{
  "d_model": 96,
  "balance_loss": 0.00434,
  "balance_bias": false,
  "lr_router": 0.00185,
  "train_tokens": 366900000,
  "steps": 3185,
  "dataset": "wikipedia_en"
}
Below are experts of layer 6 (counted from 0) of a mixture-of-experts language model. Rows are named router (the router's row for the expert), gate (a neuron's input weights, with its number), up (a neuron's input weights, with its number), down (a neuron's output weights, with its number) and show model dimensions 0-95. Each number is 128 + 24 x the weight over its row's rms, rounded and kept within 0 to 255. Numbers have three digits each.
After each expert's rows: "comes after" lists some tokens at least twice as common just before its tokens as in all text. This comes from a sample of Wikipedia text that the model never trained on. Tokens count by the router's weight.

# expert 16
router:116066142121123102134130102144100136145108113100147144127097165071105143137091082110148126154120119166093137130164124098092134115126108093146159156153149157132119160109158117133121144109133141079109139110179151154173108124118121103158133113112146163119150116087132109126132166160108117142
gate0:107090128114080124146104133144070129136153095136133152102092110136097147118150085117173121113123132173124072120162109075079146116109122141099122117166145098113148135117152133118109134128160153094108124110099116132145127109142107125149113123127117162109153134122165150098104110173096096135
up0:142117189121129154149096136119117108120128137120164176130149133120147105140146141154137126132164196167093156144131146091142144149101109154145106188110106106165140101150085116109137117105134116098100152129124119142160099157150077109100115141147113146123147108102128088095120130149142123143
down0:121112143140085109125124121102109141128148136144085120149122090106114141124179100132062157105145099154127108154098130148105142153103123113114130093138089107117100127118111130127172104108080111139107147115106088131116049126146158118163109119114129108129096142123153152113105152171146107112
gate1:117094133092133161092134118107130118128153145176128092135103110112087167107108162150130097174162169131113146139118135129082175109091132111091105133153154115161138123165092101121133129129123122139113159112127150084150104122114158122145109090124129156065158141134108112106114126122119126092
up1:106157110087128162186107139119132128095096089172133123127118123155176120120116084126110136112120169147187119106146105122141099134087118148124132159142139136121153153126133168137113141172143129119118122187095122114145147107137123122157111088116111118138168140139150128141076134141163137168
down1:096180111118157115144129111158150135062140103100128120115128167151125132133154183142134164119127162097127137115144123111160134127171116159120103128157141108127151129141133114138142133162137121108137095099159094096123142161138181104123155106123080130158174130097083143121145123109136162159
gate2:107118128115121151129180124114114104151152139134122118125125150114090181148088100108144114164163108156128104161156128108093167169134114107111133108120092141137129123128136126155156135061125106159161138113107129143143143163120124112170154135167165146100153116091129153118123101194117129132
up2:128153097141151123131173128096127077098115116139126107126129089146141090124131132088111147133117116089096156128107111137152107146126153130127120162141155121141154128153121098158086113115163118102071080157143067117122131106155182169134144099142117136128104118109121082114132152136130131084
down2:141144162109092150127128129127169160132135140106131168103112105131150111099161130098112118155126104135105136156093119077124068157103147123097156182146123116129129152126150163158169136155130138091114110127115109171158133124118152114106108150103100184117145144146173153140128139132127083144
gate3:110104133163123132162126135136074133139121063139139108118129099105112131172106124130137123138084090189140135138089151143098104156125125140154107133117156171129123128127113148178105167143107089137121158142112117120164122133166133113130126110141105156110186091132103105135136141105110151169
up3:139141084125117127148158105125138115146101111166147153118099136118102150180140107160156114114124117168073090168119137168124085089109150169131115098128139166134107098107156126152137140148131168088173128068112145100124104113141131113162111127129102161140131142108104123129145139110119130152
down3:191132127154127152150147087108134157138123101129132152135113152118108157157131117156131102149074101098164113152115136162152122158165095175161117107103180160116135112119142108163133141130136116133123141113058106096118111125128125157161127115131165105142114128124104125167133118116076128122
gate4:103108122121139104099110114183120073101118108091120160185112135111128096178153093107133094133145126083119128101095189066157150137098085092125132128106115146101122141123112148149126129124112156135124164122124104124129129143095101116162121132113114126113155118099130105128126138139110153152
up4:120152126145156131183140147146114172149123126140094127136157107105132103123157192103119147092154140149125110151133095135145158120164154173148082091119138134089090121154146156155158120128087130112108123101128112082137105158102098118129126160155147105145130143089121104123112099124123116166
down4:148102113150110142140103140120160167127142153102141114139125137137129151076113073099137091148077108118120121140121105125132114103126117096154149160131142110098139108146184130163153182114107106135105153154140159090120142081116165131144150099124123150132119088103087136104092138105140092123
gate5:140082115127116132111126114146139097145100099077129138155119132166128162125130130139169104129154145131072117147157117151105145153169154122168150180135161176144114135119124130116106154118124114121130094104122160141145150134153088120133093107104101097130128118136116106097177152190131109098
up5:117153114143096105130151124152109138125160129136140140118114133157176137154089153167150132085092184125109086142162171090101138141115133136097142120149148173098183114130103148147098145139111154131117130142081109111125146084129113140154138112131128171127192108134141133118139120105110122114
down5:112136154095143130143114152143118092154144095131111135135127130174096112082105146145144119140137087131152108103147110104132081107143135087113121079137137149162152105114080136117181112106105136169114110148158132145111143142134153127140115109094135157124103131152086062083151128152157131129
gate6:141089139122139131159164129092138165128105127137129128162121183077128129115104110139142137151100129149091149124152068124149133111110129140115135135131144143086126166139171113112171141092134157062170168139161119146132131093152106123125115135108098135141096149113165118140144170143112102119
up6:131134112117140145093143124151146132166115158151141137178118110116139165098092115082114131115118101127132177155162126144129126115118096135158168097175137133105144142125159133090115117154151133110110080130108170138167146140143134073154176098119154105164115169142153124153143146126154132147
down6:124135102148130120109126124146125094114151124120139160092144137167132104114126080080130158143153119140085106146132155097101151134134105143193154117095131126148104104151124086114128111158102147160097138100124147135111146098128113137123103163189111126118162151166081133085088118128149122153
comes after: "-", " the", " and", " of", ":", " a"

# expert 23
router:071098127070133123162126160155110147122133120131102131092130139100101109092087125084141139147116139158133108114120136096094142089127142088138100143146135152130098115094151110126097087102122145085106141106143146168152113169125158131145134078088112129123109171155107125138133145146148147132
gate0:149118198134180165110149119150099114116129092145151102153096159138128134106073100137168089156112130146132163122145137138107102151131148110149132114159141180135146098096154125144156140142092116135115154160106090135140138136102149112121168158091136117133135097115125092132139095130099137137
up0:123133094132093133102162129129185107084127110175093129082090104132089122157132180101135127128111132117102117107148119166119117181125109123133157168106153133137120116143095107159141130128159106150120135117166152133133112113109130138139131122145076163094121140124159180117139114119108162098
down0:106110133128167141133118140082121114118121151132122152136119114096137154078152118157167093142115145145143133128109120108141174133102110130091135134126161161088082139095138085170114130111135108161083112131081114117082094142114143111127152087145109131168134124125158164096110147160165150121
gate1:087114123098137136131132116133111119124185143122101146090140110118140120130087141120101123143138124195111135117103163107092127150161053120089137139116124139111087113162109128122110112108134172112097124183082086111141118125088100106146130125124116133098155110138127091108152142123125103135
up1:154150113134161125096117104131158136146149145128131107121148120103116128140140168136146130104130119131092117142103133102101148095061145152118120101108124091118175152099113143119139142076161166133111160137127091138124105173133089155174121121139092122122132095094082143148152118117089077125
down1:106095088166124129116161108132150116175118143139076149146144120156165155138107164126163118109136113105158113113128108150155125161123137125125164139151146172121065112145134139122149159119114101127134143092084150150137148132164158140143138103140121099065113095123115144153166148106152145129
gate2:087135124118165120124135119133134131146108124131104142095130088129147149112126137128154118105077158120145117114150111139084147114116125116165151122080187113134112116114127157078129123136103107128118134114122092096147158109130126099088096121053126134108163134150144176193117147145135110154
up2:154130116174141150124122141145132114117144102129143138147114149131145100116089123110111176098131157129135132124166105125093114160113125133115118158124139146132127109170149120188121145109157131161116136060144176142111136158169148147105188144153153132119140102118075170150098144145103148108
down2:119131119121120105164128115134090149129139144081121147168146094155152142131115133138102147155148100137134142127156146108132116128116097128154167088135136105120119192181136096109142122162119147160122106111107180170123188183115130135155111147115142131123120108121157134137096161181128111114
gate3:147130148119173132125109130137057121141100125111111121124172100109090138132129102132093126159191114129129105097128093153155135134155125120140103163111084144156107135119126116149130152114115130124129127112100161173118104148105162096114137099152095089171138133111132093171121098156132113087
up3:129143100127131143127140130119086166122107117088109078081093130141126072104121106116154140143152073129087116124120093130147135084160142154109127155158099105152123109124104120073137114119134147136149093087113133166154130139151134090109134137116145111104133121113125111158067117092118130144
down3:112112140105143123173126157157133140105156151132162111126139196127148114153109169187130142132127167122159151114138140135110114158140171125102127153134147131094131143134121132137158113138103121080164131136159126110104117142128124160136141072099108096146106160132113131137147187172150143169
gate4:136099151130116144135170154114133121081160134153125097134134114115107114128129124108082143115108157109133115136153146103126128097161135090176110116114123123132133103090161105159110136141125129147157149123118128151107110157122147111192155087071121111157097125116108160141078170132155169086
up4:137094135137137106129119144114108117136159129174121095136116126115117078113155139104093125163118161139106119143118139131121118143102132137126167127119158116137137120109173122158120098167114157057164159125118170115091081173112163118182168097081127134135123108125100129105154127120107136105
down4:151115123155132134167074139150130113150133067144112155153151165135187121114124145161122124130109156161148101097098119099133111145114167138114092110119100125103146141130149120128137141111124145122159144110171100068127163111109132111162098138139108167115087107109154107150121125174136113099
gate5:113077075111135161099128136130097144151138142103112113149122113143122094103156153161145108115104144089155138136127102121142154161117144099152142121132111110127136145127135131134164168124134139129133130056155131146103153123120116149078117071130131145176127069126132129155146133191151142117
up5:149145144134125159086134146151152113135146106169139097146121135092123169139147095126150168110093059126108160123116123120119132158130101123135143145117101168132112110132122142171097138135096109140065131136131117075125096141112154094113124134121129099174156104141110110107126131102156100180
down5:145127147137122110173106132125102136122106113168099141124095165143160126054172090117100142088131126160099147131126145118142158134115099122166114087117177123161133144096172160128090107113118166128080147123117122137122119135145127110168164099141128137122154161143104134131125168126144115147
gate6:122119146144123132129158110105134141133118155152125135129095130154101105120093134113128127133124167116111192096098128071112172116118095125107096110119133162144114138100149111161133121107123120095059084153076132174141126160137155122133145092112128097072106121111129170108146116134122119137
up6:098085131110163145114134095116114107110101122148128155160097128140089120130079114138100161121091102122113126092110137143111146146173106138077123103113084140113112103135143121136166110125152129133087146161108096148134138112118141127101126100153167104092160087129127106158135142145195103127
down6:136150080121123091157156116144141155102164133084142144131142111137143131135127140096085080135120091124118086157110181185129149142108127085128117155153116123111127140134122113085066152137100132157138115123150103149092082164131107125096120146160117129125156163150128146123123136139139157120
comes after: "\n", " of", " in", " at", " to", " on"

# expert 5
router:109067134117163140126142144151133127179135099130115141092114132095113112164072125140115165115097140141124141127132129110114165127123095100136162134156183141127097145101162137154156154129153162122123114110160116116116081190107141123119083135126125131119120192127084122120127128120136134149
gate0:134100158141107124121135152140148140148146142105104139118093143130130097094067092132158127132108096125170126159130129088112136119138127066135128127146127105092114102089128132112149130123148144134099092092091190089147112153090128127099138119165119117129134150139159155193100148117131127105
up0:141205103095137127120089132166096139108104135175183096112131116139126147147139134121117145097158147128141122119110121152107107158111124115080104114107131121157148125165121121113076117134120116098116122088160112106140144115107165123158130121163126102139189126103138149118155155161111139161
down0:152136129127092146124108126144120169121134099123121142132129138129074137135135120094106128140101105153118126136126123130110173108119167112148127118065134156170165145119156155113108116163115115105106133123092131110082087133174149133098100181096094110100155152123103133131168106121165169159
gate1:096140126168110117083130151137148108135124120159112139155117141134150150100092122154138081091168139119164096092135111113115122130161137120112136170120141165128066068121134141093131136133143144111148106111092127105150097124099114167102146141106081133135168103104080137154153122139129123137
up1:134119129166088124145128110194093132174144132188105119115147173132145137118120141127145111075127132155156087159123132106114141083104083141125138186110145172138139115109100104118132141146141127138128133122123134115128111105121097166142145167095139082120126154126110129146150102135083115115
down1:164121153137099130152149138134148139166140105101180164129142161110104130105125169090142096127145128108103103134158142133113109132154126091139156103132125105104160131128143115141153107169115098127146140128123130146158093166134113159104126141159131163148149129130095199176140103118068135105
gate2:120101118117136130090144058127122133165127109129132138118124138180106096118153147120103110136141136121132139082128140084077097142127101121115070125145122139134109138105137117153152120122138081098136156159125104160140161109110115164131116101092088121159196132117099141155110142109136150155
up2:152146122169090133163133166113113111083118151153119122112155135114126137119096094164125121168143131136139109111169093136153127168098142125083173153118131125114119148145115171117118106119112134180093137112120150115135120132155146103087159129148153139069086129127174133115174137110113101120
down2:107167132149099132142142115151094076086075115170118085103144121114114148135149119164147166131162136149107105173144167156131141103163123099121155148142111142076130126169130191165092114112125125155116123138130104116114129144101137121142126142120141110121145142083125123117103158134102102127
gate3:078073149138132109147137156103188125144135143169130125086103127155118139137114090173085145114096119159134138117126103139115135154139126134141118149176155094072145137140145134133152141121138175136106124106124135160134146153143110102081118150121118162121175155103146135121157098107151128106
up3:159168134125110119140137181150123093145140138122147131201138078091134146142178152121145134116129091118109114157114170137117153134102154118134125096141147098093090121118122128067126128129163128114126144155181131112129126097107144145120157129131131105171099110147089089114099124141136112124
down3:161116159141148153174169159111095125143129116118092167111108137152141087108096141084081097115117151124109180121114125115103148114144127105106130190110112124138122140116147117140106151103137114163148165112185128121141130132120123131119106137109121148097128144109135077136103142102085093093
gate4:121112102093159127084123145112119087122140143132097138098088154112098133128139110179118136152125166145120138117146138114128118129082158084126135152132099129170134146115111110101128170149128145139163134183113121135124077090147168168122111123103094109075122158132112107117132173102123118154
up4:111134127110103092118165128094159174127167127141116092142164127165135129163139155130144104112127152171175102125138129085107118141181090104121121152142150120133156108117130151084160082118102130155158115164134132167107133181131156158141106124107160142122118108120129126129138117134075144115
down4:153158145137149106137154136139125111109082118138108110139125140153133169132174110123143131134093124176114058159142093133132094123139099158149156164109130157155151137131141100091144064149119107112113157163157145087105143131123155154153131141111109135141108154109129167174142149132142136149
gate5:121094174100157169095117129136136154163150151097112144105146123142153107128112097154162130167145116115173190116134142096110160111151101125152177154116103120129123122134144161097128142115145162104127102179127109152088134148119121129112109118125114091102158142127121122124137164120079162104
up5:139058132137154114128106096136116155180118154106119154095124126151120115088099118083154115149116168111088104122129168139125109144073106132138137135136174124107171151130146168121126109137159166123132154145130126130131120150113129178112116134145160099113156162151131167132164120127098153127
down5:115163112111139148136154149110160101147158093159139089112099088121123105094093146162172121133228117122141111113139146137099134147166124124118126132114123101160104135111113109101159164109107094126134164134117131133144149158130127136116144094098135119145135108125145127112145127195151143116
gate6:115057148127130154095125144158100120137121115139108133109119103146156087125109112120087133123145138198126133102106119105114108109111071157123115118138142130107113138151166109136110132123140139103110142116105080117120169137105084147166075137150165143118188133117135141143105133117114131168
up6:133106125149204150083122157146138146161138133103139145130126136135139115143115144120085175161120109141138140159145139118146112121126126144143149124137154085097130153133149098097123103114160104082147150130170094136102100136075070162144112133156161153138169160131126118124115084114121121131
down6:091111092142118135143097115083091149136148147124132161138140153146131093064123153115139102147116125074131118124064102160079096145115131175135111138163149107139121122139135079123146151132130140094101118133141126128166115120162145119073144096112098138140108103132108143136144101147108138139
comes after: "\n", " |", "==", "===", "-", " =="

# expert 20
router:122073151120121076112162095131138096113159133109126120108162154092103104104071119118144159121120101142126125127127115125118136115150106071111130125174181155111099128124149138140132118114170136095079153107147125147139119132117168094119124080113143128121111125100079115136132161149160140143
gate0:108129109099116110109139133076158146157126140086101088159085175136096105147127099125091142139132152118102124126069138134146163074122128101156142147173121141124103119139155116132134123150163190162130135128135108115128116122160141143120123141157118122132107136177121118144125140146086105080
up0:149122099133166121171088106148100151131101112146099147117128153172129144156125126154146165131113118108153095124106087125109153119129167116130135145121070091146112137102130113125118089138110130093146138174107166113121112122146083118159108111113160125164126145140117154137140125109129203171
down0:060139123103132106136123130132123129118104118097133117101091143131136147106135155173155142137132111114088166101155149087114152127117174128148120124127108099154112111120152103172077119113136156104142121127123145128059152150099140091153140104125106126097145107120123135124116083167185141130
gate1:105110138140133092081131122130104119125133123162104099153099128082095138076141124143097135075143180111132153069130113100124113115139127115134129125103120130131104166126140145158141114121133145157107111108113089133161103135088134096132163123161091132137115132160108105148093157170121078097
up1:123141131095133107124101096136054151142110175115155131131162140144128127093143110109144147103143120158085130104104138118114128117074125122122119136128138141116132163136135147140109123164143157154120124099070161114121120093127047107093100068114128129163140117147117138128124123144135130096
down1:109184133147105113143129128131143123096155104102122115126107144100132118152144186137131124135105059110103146110133082119139166146154119081091121103140133131109114184141094133124124104147127138148151133125124157168153116161161142170133124131106169142103151143144139113125082112090140144171
gate2:097097181091133132117143111114119133109142113118106155100084143069126086120125115097125123178128101130133144092129101133113145105125146116126125127148121114118111179141130138107143097108139165095063153153107095072139117148106155101106107147137121106079125124112129132104175152133117118115
up2:142138163153136128124124101137096146152152142153153089117129162145150133075104094119090175134137132135114190140108175121137130172122132102112142172147150089161115144135098148123136140131123135103082169122134105089128136128129120097170110112133141097111146126150102097122174152149095139104
down2:131179141130116123149144125134131132123118094087116150125132140175136135110143115089124150116195117144127141139150198129118122132159155148116201117107135129098141107076138131151097158165104121130099100152147140123119137095138114106125121127192145117114124141154145161111157128144138106095
gate3:114139136111120149148096140144115111112124113133108153095165153105135160135100089103158143136146126102095138145135117140114166161117164090129168126131179164114134106112108120117137131119103140076146134152161112120156123176145137148135132126101052171123137136094126134131154131183179131140
up3:114111143142125135092098133142110157118085167132155159108130111125147111099151184132120135129146108168120166147138166129133118134144114074114165156132128140128151122114121154133183185186163138160091107142146151133112131152176120118120091109139141092149126118111174160153118135122132120123
down3:169116133117122127070132115139112123110119140094097071200120157125121163130141103122118128127125126145097126141116129124138168114120172105127108094127118097138117158116106113123136133187086145134133105116163163174132161110158126127104105072140143118104122143076109135100133094149141134120
gate4:120107119133170101117176133076157176085126142124126112134156128148126118150149114155112197105140115122169113112102132098098126139174105116123139163120115141130090125144133122157118161119130167111130124097176132122080101157087125120102104086106119130123108147133118130157096162132140146105
up4:120137134121152117150152120104141139096148103123142114146093123100141105132099173115094160119129141155128100143126139127095125138149141144143078099150119170113170127110100147121148093130175141137092134123145131105117126105121120159127069093139085098145059130134085116111177136106145108090
down4:136109089136121129123085106103137177069112140107154159143111124114070156148141114132136119112121113100159137108136089183119105150157107120118117137132122134176123099114105159125128105156122137120077130099085055139106118106118126101154133108116163117116110089099144123136122133112146137107
gate5:121134102079104126148130108103166109122085141126117103161154147136113115119074087141187098140125155129107143147157144155130084088085164093116157139136145153117147129104146119142134124127115152133111118065129150134099131133140124119109116110125169172174129091131128119167141128167124124133
up5:099140093123146138106108122093106139181138093116128145141116103116142077159085129093101130132058127139121099137132161137127148124133116117081105167128145120129169122148133200148150127176075101116114114138096114110154129098105147175110117160125121115128119146120123132151131113115117132133
down5:076086113108111134143114144129117113106118080127109104123128124142130161160130136143123111133142121122106096109099159097152099124115194128122163117114121125135110113115078113091139140103095107125115129140199160096111138126136126115102121146138143157103116105094066107120158093164165141114
gate6:123091121144140117154154121111137141124172137083126099118113098088147103133085159125134111092156160133107145078163141098101083143174141106113112161136150124112107177103123135145143140132138145127097141148108141096124130099112114139104086119134101100151139169173124091156099158111146121153
up6:134115157152129136099130087129090144136135097168155124094141144125149116159126121141183126135159099113156183126123119148099106137104103178176080121118126111079122109153128130137118109095152154134176142099095098140144129154120151108124128160146143117112099140125157103133147153151077113149
down6:128171108106135117113137132082135131140137115115137110108112079098165095140108139144134134155110104104142137135129112144109117157110132130147083132140189127149138140101182119130154126084135154131099144089129141154155125179093131165148090082069116118127128102107150144129142079119130130092
comes after: " the", " of", " a", " in", " The", " and"

# expert 6
router:108076100093130082142135118149149115145122092123149094097111116116120136169079138134166142129137148170116100101156131085102159116117144087155129147133149166129121114107151118106146158124139144078097135111152132100168124089133149096101078134096119123107119167125103109158121150145132120132
gate25:138128116132129131147141104112073123162173123163104121127143154120117140118110151122169158177136150148089081134141146078108114140148135117164128138128151166117150108064131147167136137109122116102156153162162132132112115130164111135097089101108138118125145118101107136135117187103166146148
up25:119115174092159149121080136169119139144116077099111088120151118142147109138180147105126119125144107130172138113109098138155154109092103132138130160128070119141155171109152118121107118147128153172166142103146121151140142132101103070130149142154109150150137109131120157103129134166146114135
down25:095143129112130113124104150144106121140120147130142121134125087132123130166131124149119130092086119172133075127112135125124134114116154145101163108113105116142099131123207121115095107118107170141126140083191120125124107155099120137113099134121133202067129128115118117102123124139165109101
gate26:119108103124140134125150157097104140102136118134117111088117106140153116136088162134109133138130141164155094107161109098062107116165137111107138140132128170129130158108129117114131117109079126098071132148140118126157139181131159150117111153119118177086116175121139142134089085131169134113
up26:120133126123143114128124100172104130129129152155105135138137114114125132142137106117128115165153065129080101114076150128124171128106104147111151096128131116136124093140084114125131135115176137194154129145137117162102146093101099130123130121120150124115149081154127125119155141128036128132
down26:152129126127125175111175099104095184105127112131143129102120118089120116089135091135135141130153117130131133109076101152120154079135137114137106126156138110136120089094145160139125109087145153143158145129167115131140121118100082103151087143090116143103151105146124161126150112124133111196
gate27:097093113100155117135143116145134137151154080119112120106091109138122116130066125122181140141160104109183115148144090127138158103104142067103104129153156166122094155113114144107123148113122143180113108121109143124116094097074127124127170106135099112119118111157162132127133139114146122121
up27:111135130184139097133149123080108153126091098167115113132135077154102130112125155181148105158112127097140142110152112117109104129150175129074097141132119118148084151146146151154148144121114126164131143164124105083152096074147124134114137147107128112110100118138148131107125150124164155109
down27:155104120125156133137135124124077159132148102127121134113099117146173116155148096102137134131110114097097094175144151143149127157083114106128102111161117140175143172169145100132116168106109162155144123126117121092138102114143108133170123167149172175144149112141136095119120081101131145129
gate28:135117124094104118133126129127135107149082123117152131121116149106083144156111084133159115102053118161121139149131112121143104145149169144100167183158128156098118134122094157171095110152124118108148144108108108132162157134123125144117117141126115117077141149131132124120134169184176134132
up28:125121160112148128136166128147145127129144155111132123102133172110103107144143055078114137121088177188138104164144133141114101133175109138113120133135115148130120089139146143100156108154124107110135129160121159114153165129151104152119135133124142104130139162097102089140078158111123146087
down28:145152130102124141118142155123124132112143139132147136143104122145100107100118079146126138111157070153145143150110170156130091118154102122147110106148150096137121139170109111083113120103134104162170139161166130149185169097123136145129128161127136099095138108084136092141145095121101110081
gate29:110111142118109132112098143099111167112128092134117094141141151159123146133098118112155128128130099144149106121137080078097144148116107104145118135113125177071154118077118156121118111145147160102142128098141107137105137148138158138129170083135172120092145145090113121108114151180080135144
up29:131114148148088151166108131141092108118110121142135155129118112112105139067130084125083109143123135135101103128145132141099153158149098125115124143141128147102115103128166143152073110121086111114152098140147087137082121171142132108169104112127131142120095152091172153174118135097141156105
down29:129114136138111172132126109126109121073143134131136132114135128131102123140076097147111118155105096119102086132112123087128154167136138173110136127130143114080133150114142109114116120184069073118123104093105135137145131146128087144123143144127160143167130105167127110128127145069129128181
gate30:104151106107151128164139160107152118130095131156125099129121120111112122140108134174128147143107173147127153105117107123158127162115133137113106109160133103139145116112176124103108137120093185118116140136187096124109156110157148100066112107072113152111162134138084106140119110137142092155
up30:136125122073154124096095149167181137139161112100143117128149161168155110136131139157120134099168133097163094117126171142133109099155089135106124131103106107119132136101127087116133164161130111115117145126137127146082106141092084120099128126126146141112150154134106150114151160144149168076
down30:117082142131142156111074114174122139146140115168127098135104110082127152084096122132091145123136104092096146121145161090114148101118110167148152149072084139107120157093089128150132096125145121133100147124090085115138145158130120116125158133116145129108137135146116149110167154156143134124
gate31:136130137126110093156128154120126091135090113117111085134109128162112071105103159134104135146078096127121085113137114116110131127159143139123110126157126139133145145099157105092092099103133154116113130111113097116117094110131146116112116144088174149121100128116086119180118178193152118123
up31:130113086094105154113147121104107109118161110110130111115156151155121104132117113087142168140100146128149151138102159163105158091098094133151160101107120081100114121098127156124167176140142126167141107154171144139088159139128135145172103118126130142186101150102127096150119133136115119139
down31:118106098109156130108092174122147148108110134159141160167104141123106143127147110107153122082117103133114111158155103102136086101141147129105127119143124134150093197164127119148145098139143123096130126090097113096162169085116120116128151109108114136117180107100104150118105113105161122165
comes after: " |", "|", " on", ";", ":", " $"

# expert 18
router:119074066121143154109137165131134102128141131125118119094174156128107143141089128124148159151128133158131130101151126084134131089146085089147147126145156129127108117132158139123146153127121165068117163120163129116186122156093102112139119136076157101138152162129135136134133106137145133157
gate1:083090122152105155115148132111146147148149122123131074114142104133102151145099154125116109139136129153093099144144112100105095109071137104119164170159164108143134121080131132125128128132109179101156158149132118092134121105074151134140121124119164097142173114183151127118115115143130143105
up1:137130112090148094143122137167130145175088128112110183129102124163160108118142130125151121120111117107156168169144129138150179147135099132125136104117107169140095122140154095132148164133144091184116114100130150129110113151127133133089125135143147194087110117130103130155112139096125089134
down1:135183108104105128151131130122076141134131107077128130113123123142117124150159133193136153117141079119107149152099111129089151149090161108171120119114139146095108138112120131121118128137090127165123105101181153112164132097113120109109108132163150124095114118138070118157106121156113158143
gate2:100115124095157139105127124093114138160137117144130116117135141157152164100132097113155152129133175159077113069100141120154124130143144156123141124177103184113146115124087078137128162095133113110101104113149130134130150163172123139145071114123098152137161116102145107099135133153118118144
up2:099126094093122138106146121098148120156090112130126095068164117174161164112113137088115156134125163164095142130101129106142142129147118112136141129162083130130136119139117123119106093153139125085127141118126112152158150157085098111168078144082110114126122143156173140124121148125094105151
down2:099143086106082114127132111116119129131136153110135134086140104131108082112107139083143150133099098124148142089172119145122142145124137147126132097118156135112123100126157125096157136143101167168130138115156133100178203122142089145179108135172165136138122121105146148128120098131100126156
gate3:107097128105171145121124151082123108116137117115138087117169104162138166079092126129133173162137134095132106112104108165130128166165110087132144142103135128157112129155151126154134097072134105091097145144154091137107148119153076167122117129131115133156143114093125149135114132127127115167
up3:127111115089115169183168125110082136121136147099122137089175134114109150095100161127142124131122123076173131091116094122160165116128114086171101107128106141127142146152143106136123149147115109106087167144137153129142140096165137111177161124119121155107138127168132133129145143116142144109
down3:155170116113124105105098127152146140121112086129143126136146099104159088137150132142102116129118170136108126173140133107114134126123130119101137109158105150093088129119138134105132146167154109130122110100144135116131115124103136129151119116166094057166192111164109134154154114087134125197
gate4:125096131147137127121157102095125126083113111145065127122095130130102101114150159132125148126132115082143146090102134079157105154076142102122103088095122136158124132108168132150147072135101133168149143129129105145098115111137156118143148111159108134138162149114126087160159117149126096152
up4:157136148109132172151101128154146125152090137119102129134133122134107106123131120130131068155176199123113155176091120109106099113105119121104142141121125127089111161160095125107149182121122129163107140118120133136166162153113128096123147153126168119092105133117080108128112113132085119135
down4:089122157174099139085145166145162124120129152148149108119183118090154159103152116125129096095106110121126159097116157127135121076151145138102145118156133164117129171143146132103085135147109143109140157157110114142114075132146134152116103079166120156089095118139132115149117135130127151121
gate5:134125098106118168141127169155095086110124131157133090099092091152094160132082144132143117125143168117094142155118148137151119140084093104120124131137119175139113124128178139117138106161153120109096120155134156131164161139126113130147088092103136152129169163127107117140152108129107149178
up5:140151124144135146156155138147112088107164122164125101119105136128119079147104150123143079120147165139144136192123161111100159085089163141141138132138139099128166168104096165120120120149116089145133169151120121143142122139119185104156129078091149118140144141137113139105120126130143107104
down5:108147137135148120102130101113145141131090133157144123131137108134140168108103093161095133117154128146089102133116101151094118094123101159119146140125086105169163094113163087160100142102119109115110105082125143096079154108171089133126134109117074137164115144122125113163144161113113110142
gate6:118133170115126136102142152094124148109133086116122136097177132170142144157120102109104156127125127150059160163143115140131134103131137161140099137137145169096122092154137111159114149141111127132154140065136113136162124131097125104123140116089136127139129073130172134080120156169111141110
up6:159132152091112121090125148109134134118131092158149153127178127116165148162093171112113155135113132137102138125166144141109146114145134138118097115169108119097112143131150092131114088171081135107144119100164096146136099131052110165079122139133134114139128136117117115077132119114108140117
down6:128123145141093141153142134141144100143113184118091110110148116144092107125099130133131144177124126115116157054154154139102159111143162117134123057113139116144161152171157131131146137142099161142159136163100128075102106141082156133120132112124101088128096138140133128125128128132107129151
gate7:110116135132150101144133132126127154121118126110116120091117125142133078114141152140150120116165150102169138116088092091107097076130100122123166101128149200134064153109152134143143099141142135163117123123111102150158147119147145111140138132117109140121062148170149098131104143139086136110
up7:140117155158137162149144159092142175127089124163122075104120090163125148144140156125127088099140123117154132122121134135093149107144124132085153157123126143143126132135079122120119130138128149110156125173137132131119117084088122116155082130129172123114150140166121172164061126100140142132
down7:131171117146105108153133154064141112166166097109149120087143129126144091121087107155154105115126080141122115159106111144136150156146146177163116153115101131146127141126120111177125111135129112127161127143103165127124112128134143116112096060155114144098079115120113100109142131152140105109
comes after: " |", "8", "6", "7", "9", " 6"